Weights of a small mixture-of-experts language model, trained from scratch on English Wikipedia: a shared expert of 128 neurons.
Below are experts of layer 7 (counted from 0) of a mixture-of-experts language model. Rows are named router (the router's row for the expert), up (a neuron's input weights, with its number), down (a neuron's output weights, with its number) and show model dimensions 0-159. Each number is 128 + 24 x the weight over its row's rms, rounded and kept within 0 to 255. Numbers have three digits each.
After each expert's rows: a language model's description of what the expert responds to; "comes before" lists some tokens at least twice as common just after its tokens as in all text. This comes from a sample of Wikipedia text that the model never trained on. Tokens count by the router's weight.

# expert 26
router:133138112135142100124133107134128146137145118156132117170127116148138163114106151149101155142170144096096168156126179106146159112109084175160110129131089159117100110096118150174132129133157087110104115079101097128160118140114121095092154099137093140129116146114160145110146135086154121122163094122114089153156103143126160143127143167121111125120097107115087120097154106110166145117130124134140138113168122145129147131104091105131113147159140111102173116118128111090150149159111168
up0:096130120123103083117149106168124164148098169151118133111113100150127113109092131140151163108174121097121103156121134128145122111131123152167103142106094114128123122109099117141104098070139118092145122129115101144116136186134120146128138079150148129109120115104145157117137096128106120133163148073110098147106098127155180117156154101158102089099104085112128110101137102123138122117104159135095152086150139145080153132105132103139087128158168141137147107111152105101171106130084156
down0:119165156102105107100118112159138100085149102112100100137131141160098137155097157141153125134110120104150141150099147132111147141103101137133138121100128153109098155160148106148108092129104149151136107170142103099155113112169106145107114111148152097134092153124100154186112107152153108101148132106157110146156134150147110102141146164107103093150103131132122102108149168126140079151115111134107146114155103106099157090127093161142110149159143162110142150096131138152142092153117101
up1:115108122112121148121158138116105132134129129147101156157130095140122094148129106085170137147142157145147163141120150136110150120134136141089108119105177196135119121163136175106117130132148150109150112121126156143123147139150106121131140102143058108119105135131108133128121152106153119138195128124152123103111127126136153144104111157134143127117095170096136109074116164154141148144113124136063108100155106137130131114128153147171157168115133100127143129130130101115161176114128145
down1:154105156121115102094124113171162146142108163093138125164076138141147103120096105120112103135124110147141144145106100185147124141139122118097133111085132112106120150153120138128139129134122124145148148127092136160097058100178127129136126149071103117208127110126141141111099139167124133130076136090063118126092103175129113139079121067130100129106144128145139106149108125146139090122147161130109161098127104035160129144166093133126088091152116156075090092138127141121121138112156106
Commas, conjunctions and sentence-initial words like The, He, but, had, when, after a comma, period or line break in narrative prose.
comes before: " the", " a", " was", " he", " and", " it"

# expert 35
router:086167100141115125112164134135104154130133089156102061152111122136162169076092114151123162114132121078126135134111145098147112138113101156162094105126121140102105137120113143148126123141148072139135108125114127161158103138108115121107150101138130152119146113103115126125123053122163098127137158121100119128144096103115140141158129124148133110073115113110132110123172102086151128076087151077110145078139099164120144111117120137142120159161161086087165100118124105121180148148112131
up0:126152159107141144132175078112097127110134099163114091142113121123119157101131128131125149145128136108145127122123128132162132156152074129190110080147126137100132143083130131094144135141191096163137156138113120124126097119102152103141172138153133134105161081123122108084108112136144122099111128159098126097104138087106168134181127104151141107143111083130123125139151099081124126119077113112120138089150139095123179145122108155156106167142123093144151146155130148117167166125101132
down0:091117124111151103177122125096160112103104160133143123111096154146127141157169094129095108171098175128170093131138147125119123095147116111124088111103147083144129140106173098155102154106161140146099119162103152139131113121049115144121122123117124123085135161104149099119136128153169140137191103121149115101142154119114109112138099123140131127167121157101133082117101140159099124125119124086135099127129147119106131147085116134126113140147135131136141101107087112120149070085138147
up1:149096112169076121121116093130162095124127170141151155137165132142155096133111107126092089129114126119120120151163121089167134103112135110136179125082066117155092095169110105162119146113130142093102114139122147111115123128134136111140108139107142122107118155104135100146118099101149094143116127115119101192118135104129115113094128141165088131102114091120144154122148192157121152102139126152086115149140095161153147140117140075131131116129120127135110107114130105152162130110110124
down1:103089166119132122088126147118137087154129145101079140121111135121083091147156100094178130131144126147132137135111180123121149091158094096116137162107114136157170146111124143103106120132110154112131116104125094106103192151139139101123142103118072118141119150101121130108128127107159118149127167124145107121137188125146145108079111125157081144088161097102135152087111133130162157132143087145150107153188091143129114129142116134079111168104131103143152109143083148094122150124126116
Line breaks and table pipes in lists and headings, plus biographical verbs like was, wrote, became, published; also col-leg-e.
comes before: "-", "\n", "|", "==", "=", " 1"

# expert 33
router:118155102170116134124144115148071135145147135141120114192120090132167182099121157135102147112145100085112163170104116098134138117106123138136090112087105158114123118106126148160108101129140111120092129122113117132150124140082143139124176082144102176107162126142117126152142109135146094124141152091079115139154097136122162148140140127146130117118144119122146124125130121115183179128091138118093146114157108149116130147109124083146136138158115099107143133103152101093178098149066160
up0:152129118148128139130127114121127116160138135138148151126132135159144135162106170153172109168111123129152100116093129155148164138134116139171113126159118114142127155122128167122089123094167147110135168174137069185098095119101082148137146126118134129157154179156113084126139135131160101128127117107131126155104079148142158107119109142120107123105105089058110121149126102123125141126105115156097109147106135131133140135144136155127111140137169114109153132131121169099133095128120128
down0:105143125082148102169105139122166140123101140113131131101124151152129130126136148151128152126124147094095094125093174184108089124127132065126134139148102144102135152123158126134105114107065115124103167135109124136097158114115126091154137113131110129162146129161097166087160140091116131136126151152099130120125101156101135157174091125159129110107092095140120140151166076126171135155152156098112095134102172111149131130133174181124096131117109089096094131136097092098089143121078094
up1:081133130117149122129153090128119131139105125137106159147089119103162125127127147172095150182138114137120101104113088113152106067102083110111114135107106103141119139111077124110125110128096140117150127146118081118151118136077142144142167173117098121139127131142129126144153110082159121100178132118145090169117119128125133132108112118098092147172151132117125109097148101153136101144135164118125116132147104176161103103101115093169154130123131117111136059141160114179122121153103122
down1:127158138097139162168133144113121135139118116115144124132112150131096165157135178155093149160127134139130117095130142122075073119150123099149144131120119109150116149178142125096143139111119165170139114111118135103132136154137142149123124115121129170133130137125192135106128137133123124134144167117140087103106146129152124099121114137099097139159165132112123122105087149155126141119134125153099130162127143106105116116134116112122097122168109127121123077105134136144153111156141070
The conjunction and, line breaks, table pipes and clause links like with, had, but, after; also single in single-acting, single species.
comes before: "\n", " ", " the", "-", " a", "|"

# expert 51
router:138164083113093112125140116144125149129144148162120102153125096161170123090089178138115122127140127112140161135147123110194150117129112165151111131103103129126126087109115159140084097123101099106146133112090118133128099123116155083107181134122130146110115117120159130098149069095147091118174125074125078129102112156103154170136159128151120114110114093105112120096157096106112138092084155127102164143138129170089159121103101089174134115137138087120134124091174132113127107157110151
up0:126151119143111096103176114141117151161152145153137102136102118158113159121124134113113170146137141103136084164129146129167107114096126123148137102124096131145103122127111133114128132114152132105121061119123113138134075179089117137117133126127112113129105096115136157147153110128170126111122185132087156120164116179128154147130110127142145112123122124105124090141080106119136132114158178108113127122158121100129146101077137101150097155136142135116129105115125072074154121174112122
down0:126156142142166166124140201140150116097172079121133145111173091134086126150124075166130135102118141130163105116140123179150079124124139099087173115147117136133122102129135132157184164157101105116146162117173173145093104106123154136113107174141138183072156139168088125095111136137167134133184115132057132150118085153132108130144121133119135107128148145141124133097099147121130147129138140160116130098117141123128095122144143168110128100127143149139109145107113135140133122145104177
up1:106158121090188166145137135093141114126122092144073115134148125151102131136155100155180119127108120094139140161117124107121109157125098155124100107131096124124128102178159142119132125140117127201113142115144133143116141134121137100164168140193113103131119156095110133116169114136156128165136136123137122127110138099131128137118132171140081136139131161142146075085103130162104173142091128117126098157124159177084092120126106132139117159135143090101101140098141136138102194155141159
down1:117128138111136130146121109139136127199155073164126110125158132112118167137102128145146125113134179120072140123123151103155111152146174107173100109149126150128124127155180127084119125120140155139145139124133109122133136095158116142148103092154135104136100151114091103144117144163121153135170157097145147152124143087130085126145139087142133108133115122124130094169206105136108137131128112162072149107131087127150144159099093066169128139127147100130104132142151107157121104093136106
Word endings such as ress in headdress or address, ler, ers, ing, ious, plus sentence-final periods and words like coach, president.
comes before: "\n", ",", " and", " to", " The", " that"

# expert 20
router:095142102151138117131132099159123146170143161127134102141112089147118148104090134138100137108149141097129138133150137086140127111105144168139096136085092147100102116122121154165106109099137129099132107144132113148143125138112130110094169116152098147088118106081128114117139116096144109107152153095109112148146118123125131141148121144171128130129093120138090111103110122083131123093126149137123155108153109118128161139098092123166111135145150116108144104087181097113181113118116146
up0:127129098134111122130120087153099147132136133150140112121093108160179165092124127154127153130140105124104167151147149097147142104135105127139133105112112144127115099092127138175138085104150102109094102093100119172138072157119156144110147117136123118116093145152091111138151099113161080104152156091078086161121100135133138162151168142161108127111089115108118105136153127125158140095126164135103139063164123140112133103079112107121091091176145115099156124101159096118147137158114134
down0:147159154137129126135170117134096128143128116135135157066172106092110128134152147132192074102146088107147141149103115121139113110134155125078122124115154144142163127171097142073094114126163150166144159126144128102101123081153140080106126128125112119170128149102150101111103130156115128150121118158091138138183138089152115131105112123103160099118134168118096082169137098139162134111151144152099096133138143141134100122128181136117174120092104090132139138154122123149148163128141133
up1:110115099110110138127133120113117111157146125139156058149102144157117151080124139102164124166115122082138133175140199138111135123121153096157134118097129159166133140135114100110128121120152120111138113163127136132132123138139117089159179140149143115129089166124100145129106143074140111124169151141129120125108124131102124143115122104118102146094147157132126168125105156129099160165115103142132114136156142091142140149142116129152159095068209142127142097123127135103152130134106127
down1:082141147136134125165124180122119125149120087120141078125130131107160154131181124133146119162116160124093090121135121107116147117137120136128164178144140111137160108115082142134131111137100150179148115143102133079128139111100206102151151177126147145137139132131092113111112090102143122139107130116111132126145137134133135119119134176126125148144141131135084128156153106110130124158106119170125162124145101106152132145120133135158130071148119104146120097117105140108067149145104147
Final suffixes closing nouns and institution names, such as ation in Found-ation, Corpor-ation, plus man, son, shire, town, University, team.
comes before: ",", " of", ".", " and", " (", " in"

# expert 4
router:114147129133094089083149105152102143131126146105150108163102083147112153097103156122135154149141111124158133128135142105146141096120152128158091126085115133097136084103107163139090142066160108111126143124101107146126067146113164114078167079163117153095099114128124167120140115116129116087132158102096113147120110152131132162153152132153106109125090115132127166118169106105135146078115147097113153122170118184116157087100099117137133151149152127116154121109178132084145096143072143
up0:145148124137101153075155099139143172165139136158143123138112126133116143148120106171115146109132117101115154176116144101162140123121125113151112096120116161116120128115114171127093103143151112106109110093100140162145111145115110095078122097141094151121123083098136158126152115110135094128142139136074108156151125135106189143144119123144147117138111142104087113132118135120151131132115144130101129092134106108098115114091120087162119142120133146088127113096157114114159112126108188
down0:106110129190099127178136113125121143166162138118152108142152103124122116143131095165154149138085112130097159104132075096099145143081156181063127129133145148125097133111099144144117125127126138143135157113125140128148120126131116151164161140121163148135143117087141109127139135130137136161122162118136122162162138116111116160156102169107143156138144092110135143164135151144099118140153124126157143127153152071117089126151116116153161146104123109166128142123151162089107128111113095
up1:119160099099132171144104130142159187128157147137202089164109091127125135152142122144150128101117119077127075118123123111145130129151143108110108095139119126128144088140141140102115132124112120127124132170147149128117152171187081094137142140134099146113113133050103152129097132131118165152135153087106163125142070138168142121101120164112136092129114159123133132130151148096132102130097117104089125143091117126141149142127089150123094103100132130153106133117108127115071130177068149
down1:128112113150115119136141141136129125141122114134132090112147108161127113133067104111112163106097122189108058121125134129103154115112138086068181091134135117158084128099118135171145129131132111106151105134152166116130107114143138113114162134131130123168094154081124132126103111112109114134089179116100137141115116137107111120088124179134118119138129149080098100128136160129107122154107143108133175154151132153120144118098141127122143071119137151151132130135109133137089111164162110
Prepositions and connectives (on, for, as, such, than, along) plus final word pieces like insan-e, exchang-e, al-one, -ation.
comes before: " the", " a", " to", ":", " his", " with"

# expert 18
router:082141135161124112115135088132105129140093172168144082165133136134145154100117159150114133113143120100112124131162143093144140100147116165167102111109085122142095124113097169151102144101168115110109144132124092131149124145109163101117146095143099142093137103072171142114125125116154075107139136094091116139137126154123133126143126130150125095110103106105095133141142096097139124116080153138122110104155085158133152137090126127148122130127149122103169118122139123107156100117106177
up0:170113104112139121169153089146122143126135113150121109154146106170124119107124135122130121130126114084121137170110124111113106112110112121116100115138170134116093142063095099090137163139146117159150105152084146116147077104061108155115171127111149123148145107156122120109161103127089120158096116094133167134137109142117091105112117139168137104160119125115179133136144082107172161136161122110109130120101114123133139116114135129172151120114103157169169087098149089153103126115110140
down0:126126104097097142133109114115128094157125098121127109192056131106089155139151133175123126131122138102148095142151158127125143130148087120142111129120133131121134124081111103136158126112120147130091172101116147157123147133150080110142135115084072128149134150103148064101160126151130153115090128126108119182089140151127115121130131134154156120110122138141138122150129119168129113127119096131140119139141118092128149135138057133116110087145150103075127167145122119123109138127099151
up1:124135116151141109124155113150113161141118127168129104152124071160128161110100177131096130160120109085092110146095149098144135104117098137152098136081122139129119116109102153158121120133153114095115115114122132154145131143118122099095172121141099122119140094082175119134131081122128108139131150091108073152135111167101146146129171145139118099058135091099133100129118126121150142115099145085095172137168102146113136133096103119144109145121125126103113117117163101120179157166096103
down1:116158139138100132140115125144141110118110098147123165129129106127112123127107109089154140111106138135116146110151135145103131117116134146142142138134086154125108169139117102103092104116104110140124150120094160164126126160101110171150126147089113113125127161108115153114163166177114088136147123097155137128107160111161129140103133122152106148118180129158157146124112144129126145135143089142128117134143138111092127169127150120114113157109126085145140171123098126095132116108114100
Plural s endings and generic nouns introducing a subject, such as the term, species, company, case, character, and section headings like Critical.
comes before: "s", " of", "==", " is", "al", " was"

# expert 16
router:071154116131104117124182100144116147139118158122123110119137120148129140129131137104141145102141125108091135141125145120143123109119101127152119111106107128105116107118124160149144079112138118085110104111094084154140139163112149143101130099134112116110103148082161169136154087129144122126176142109119101143147104140147134147163136135139116088135097142100118122102141105100140121104109162113143133102139096149112176127092091090137108128145116109104116102113147132090144130156134175
up0:114153089146119130111128133134139156138154139165122132119084101128175135097095159182109141140143142087151138146134173083122136123132130146125116124099145110134081112094126117125096142161120115135162123101119138133122150105158142137085110124137106171099111120155142108108083080145152098119147137122095132120139072130126150150125142138143105111092135121136127128102142125092142104104141154145107175127148136139120185094110136057120082125142132133125153119144174107134150097126106133
down0:163146143133076141122130191118110150135091151120131144166118113136116125060137087112121103133099115104161125147110147139131121111151153119100135148186129140154106110114131160131120091130183147138107143180097109149163129174128106139185133149145138097139147136101150116107124091126131143139095089164131145123122164132132142140119128105094129117173133122134094132156111102163136114143197107103111109143136155105108124106120144129168165161101131113142076129133124134121106150154107141
up1:160146133147141125108120140142080163096182136162122110169123102102163127095083157149109157135108102128120123168122110104148099129133130175159154105116072146108065136138109144142138123081143128139107135116132145160139092115100149081134147135169128141102131115118161177162118109140167121086111118121111094098072130170131151144154122126158093129085104099159119143111128144107163129111159126117082134101145107140142162134108118150138143127152140131106159157107144126124159121131090141
down1:123137123112147110127126141114139159145112124130104149147108137168097126095128100087131105125118099156109138120119162146136140099096158108118114150071161149093157126152127154165077129101104089081148136131145113136112149172132122142112160161113138148160151163126150127116106138156096139098133130115121136158152137136125161124124132141114133111107123126112116125164127138137119170152150141142194135136104184130144099118137102120104092143114057139081126092133170164130064125141141118
Spaces, digits and short pieces in sports tables and result listings (Time, Team, 0, 4), plus mid-word pieces like respect-ive-ly, dro-pp-ed.
comes before: " |", ";", "re", " was", "th", "–"

# expert 19
router:093143112157106111115136081153126139113147140144149104123122076157135129060111136167118126125155127101114117139096152099121149100107120142122116125084122127094122139135125140154118112102124149080104122131107123148130102143103147180113143120183127188121134120151156143153158117132136079078140122111108119148131137169117158165129139126155126123117085061117085115099137113109123140096094154124126146115152123133140127115105112104129119110148135141126154114113144112107169104159070152
up0:143129113155146120115132113119087120130095112130133138167147105169097097161099102109139114158108091156120149127116158105177198130094106084153145147105139103109117120123097152155143141150142069127138125108112118143130128175071099109114126105098127140149119116153136143113142133140115068122148119131127086143093124113095119122127130118146123138085084105167083141160115135112101091078112164129099137137108152126132146145140105144172140151144109144138142136085126133063118166139142134
down0:165110107168114130117079118080149102129093125174144107123105113155116150100115138079113102132167081121079119078106140128125157136171151152168114136155115127121117133124131135110127113180133099134107177141084125087090123124172135136138136124112094175130132128149122122106124109160144117159080119154109119148116171161086140159139113083162092154126173089129125128118153090118113139136151130125145128132133151101134083116148118112127120139123097177160109141148143073139144140108142207
up1:111161126139111114111138104137095150130172165154149099136109125151114148128094144134123125123127135126105121163102155122152113107104101130110111149106111147136121126122109164158107123105159133099129135112094123170092102165117125098087127097133100156105117131095140176133125094087145110106162119074105083145147110124093172171115144133129106095090141137126123158111146129146189111114080155104117163095129160156102156130104104122144118148170164066099136071105124118117144088153113151
down1:126135103091165106153172079081142164123138131085129140134115103098105115128129131120122133164095151139129116135145155133169139117094106135109131123132174128097097135079109146133123125086141114144163087096111120146152131146100125131097104171089167126146118081118119125112173111105136094163117134106133090161115150135161140149143150150145109088110161075126090125160116142147104156172102140117113135114144159139154126115139097116132129139144135101143129109101108127106152155127131125
Pieces of field labels in infobox-style lists such as We-b-site:, Plat-form-s:, E-di-tor:, Gen-us:, plus place nouns like town, City, District.
comes before: ":", "s", " by", "land", " date", " School"

# expert 22
router:138147095133125089116131099156126166144133168140129117126113120135135120075122166134111124111152123084096122139132149071149157126128079122150122096121132136100135142096140144145124112124157103114112088145130106152115097148110154123126148111148119130092097111139123138167178124122134087106161127086095115145121111139127135147122139140162110109111103086106116089102155134124142139089087164118127148085155139143122146150086144096161110100165128118125167129083155116118154122131090169
up0:145167149193158118118146129163146144147154127099126119119083131105127127131124144168151125155099117107145143119100120102154132095140104122126136135113120157156132123117149171155140178130169121158108122110139126135145150155129119158127121117107105129136101128148139112096155161141148075111134119121136138090153155077151112152124089143145123110160142115099106148138149126114163102100158152123153114106140107163120091167122141159110050153130175124112160060095120125101127100108106145
down0:147141145115130116123132121104140094131125154122152137144143104084084111117157151115144134163105118133159123120118148130136079173126156138106116172096117151144129117117094113092157105120143150134152104135102102135151110116116119094100107133147137152111123154189119166125108156098131103121123152132159100153130139121121101126093177115133162129134083173166139116141125131126111107082093154133176130109096136094165144141196130152138117130151116152125134153167088110132138139161122132
up1:105129153136137115155133156146148129121128134130125095103111146183107106139103103118111127101157172116122156147128133125110157063095118118152113111134142127132141094119111089148129106137141080118139148151120143098154156121097121118107151115152137122137083109132146125098129111101112139143126157124138101153117159116112154160127115157132170111129112097123132135114097134073099147111108128099085094131090117169139134135135082153144157146092129135135169153057177136065131149150132121
down1:128072111134150091105152106124099153148119110155118148144153143150174144151190134172136100122100099106147150112171109153123142140146114095137139166103118135154131163097143109126112149104120127132120152167088119108141123168110139114121126087112079141126186144143101123138137141108115109185147152096129082124105142175118117130106098130140192134109139151111158147134118143121133062091126122123122119121117139094184111145118170094150131153151128147118132154109186127158134108136173118
Middle or final pieces of common nouns and names, such as da-ta, Emi-rate-s, Se-an, associ-ate, plus whole nouns like team, title, character.
comes before: "s", " of", "ly", " and", ":", " for"

# expert 0
router:103163107178107089117124108141104159134148167160131134117117085178144145084096145168143177142135136125083159139127117101146134116107107155149092083114122141094127096086111143130123120136150112118105107116126123137141064141099130148101163118159101150110109111080154134099146097140115123091144137077106106129128092140104132168129141139179125098136096123141106105099154130110152102097112154123095166121131116145089134085117138118128101149170150112089138149082150114111156109161076159
up0:131179111089150101137127111126117119152104169089114132138134111133136147146104119161119158124153104126085120150129129155097146139140158132184143086112120178120078128068153137152106109116169077142145100133113092110157138119107130130154141093148145163131185128119139119153128134140115105104103121139147147148097115126129160164177151139116159142133105122134145109097162109128130133065130144118109160136122127135161102146085113161127137126178111138094085144148128152056147179173078132
down0:118131135089147137109117081138143139101143137094120202158147110102138135120117127167136138114132125100139145119122151117125109164142111107149137158149129113131127121076115172161109098124124108124131091125100119099106125166138130083187141147117136111156114148136152129130132113102131143122094168112072122144081173134186142116092101147104129138136149129127115108114168089152131139119127134157224122133116102110160114166115106145110095103133130091144081126150167158111140123144159116
up1:134111105108123101145108091108125155097106163134149117184123136103126125135105080151146126121132134080130104105124150159131106122131132059138097115109129134123146092128120111116127128123144126124145079146143094163129130149135094107124082137069123101064176157102080149119145121142083125106106109129101134148168113157142105099139077096136128120124128146098125147174121114112119136121129126124115162137087141093106133135147115141113104134113082097146122125109120165137153100159138098
down1:156125162108099199167120143122113104108112119113092105176173129127085157104100091144118139116137176135139114149106143122142122168136106159134082144114165130136116157133064114080130120160133159150095120136131122124141147150114119194121141110101136119128160132104139154103146125143089122118125114124138141143168145187138142123170142137154153159151133132117167138166118107140158127138157141102135114126132149114148108159139117140110132160119137074126120135130119115129119146144099160
Function words, mostly of, the, for, to, with, on, plus quantifiers like several, many, among, than, and ever after superlatives.
comes before: " the", " ", " a", " his", " f", " re"

# expert 11
router:119154120142113094114151108151111174094142142128114097150118100108118156118119145127084152113132111103145125158120168117129133113129124136131127127106092162115114132126113127141116109106111121121125110122113117160108089160121149139087151134135107127108116114131150166133129099114155108130145143096071068137132099146137136135125110101191101097108093108096129123121079123095136169104147159134125135094142143133144160123114092106178125145173168142120150110080159147127146070148090186
up0:121149162108145144138088116153093159105101102097084151140080165157126120112091115129087133101185087139135128119104112086110112113145116148146114124113147140126124120140144157140118107102136074078146178102112113126161119138054146160169127100146115126111133123122165156136122133131128098099110159182164098117126125107081157146125158099147146134137127096122141126115135130115157181096109136118151134106170137142102151163108138155118105151093133149123182157122128129110122110127109108
down0:118118127152142094092094092091130138088175136108141123113148128160152119128157160123134087100134065112139120140164138082095135122123137127084129108135136092141153119111141123104137142114150115121163096116103111084097147143141115115101106074081153150138080104103139103140153099153092088139120148156146143099156153126100120096168113128122152087153130168098157107143121143084118124141151139139126139172154119158145175097128119094098142145137067142106128163137147147118124144127152103
up1:126152101152120096118142105119079163123161129171124124137113129167164159082120125158143153112163107102141178177129117122179141123112102144145109092153124156126118155089140147143090097106154117092132124122110128135148132144084157111105154100150136131135073099087128158133150119104123086075151153125090092155155125169114161181152133146130099117137083142133087064125171120130115144106113130084079114092150135176101147113086116114146092134135168102149127101111130094084153173150104131
down1:137067144150137134126133095091128116132103086095123152110125145171121132095144101131146119107125142139156095131135126138103116163123116159112133154102101122127179099155141121121131124162109113104150122150107139097129142121159148064090107144097135158142129101136101094161132130145109140152113132146157164100117137100102126128113148138130127165146122095156129175141140141118104112147177090124124151136122124108120131158155162079103179111130119116107154109157156094081121163115135110
Number pieces in years, scores, measurements and table cells, such as 1689, 2008, 3 mm; also middle pieces of words inside such lists.
comes before: " |", ",", ".", ")", "–", ":"

# expert 15
router:092162079148127102133151090108135140154121127128113112133118124132117129091116125163121128148151097090104134132124158106113133110132088158158100097100135127107153116074100149150117126108156084114124124135108116152124122144107148140064125137145074144078110110107127137112145091099108109099153144104101097163138118129155163129136123153163094116139124115123104107113135133102139134110121153119124153103152116117109128112109098134144116147157132086110152107113160113121173113165096178
up0:127166131138157075103152115165123152125104143095089158121135099145140118140116123128135120142140117125101136118143154120101097141110161130156119080101115096121150145104083149118090130087137091143114144129113119135124088160171135102116123126164139166136166093119173122138124122176112148141140097125064107154121136142085140138145173103136138105120136106114158146115168130108123170098131127084084130106129149208139165082110158140119154117152139153082121123158155123067159144147137121
down0:136087091108137168146077162092130104157143127125128086083126140110106134131155102114165173131123141155147114101082116124146131081092132103113170120148088090114095104126103104123166135119131105153162142155110135125151141110117095128149124131145127104119123142138095136126143155151117172139148113119152142105143113134156111107157108144085139104147157146088079118145115138138155081118140091129141105136143147170146111110111111178150138156117128143134105131138138149109107115120146144
up1:123184111135101109106149122186096167123136138159131117150130077148176158104094108144135151145166110095101118135116142126115145137117131125144119121129115131083106097122104148135091072122162134105132100114135111152132107141102158102117163105177120154144120108114164128150121108116140131118095158122096111150145093119143156166138166151184111099102113125118112106116155126136146121123116165139168141154159105169123204078087115092106092152131140140115129115089126106081133147133112136
down1:076123139147148107138144180148166076127105145154148112115129131058162172125115147123102105087119105163121117122107123112139115138114152149166122136149112138141164160139156118164152105180132142117146097117159108079099159144127155145133093111165149114111124169151096138099083103137172102162122153144122170083139134102124132127145078085121135117096127155151155150147126117078177096141135152146147129137138153144162103179137124096152136127130125137111122114112117133134133148151130136
Final pieces of nouns, especially plural s, -ation, -ment, -ology, as in Events, forces, phase, and nouns like President, type.
comes before: ".", ",", " of", " and", " in", " ("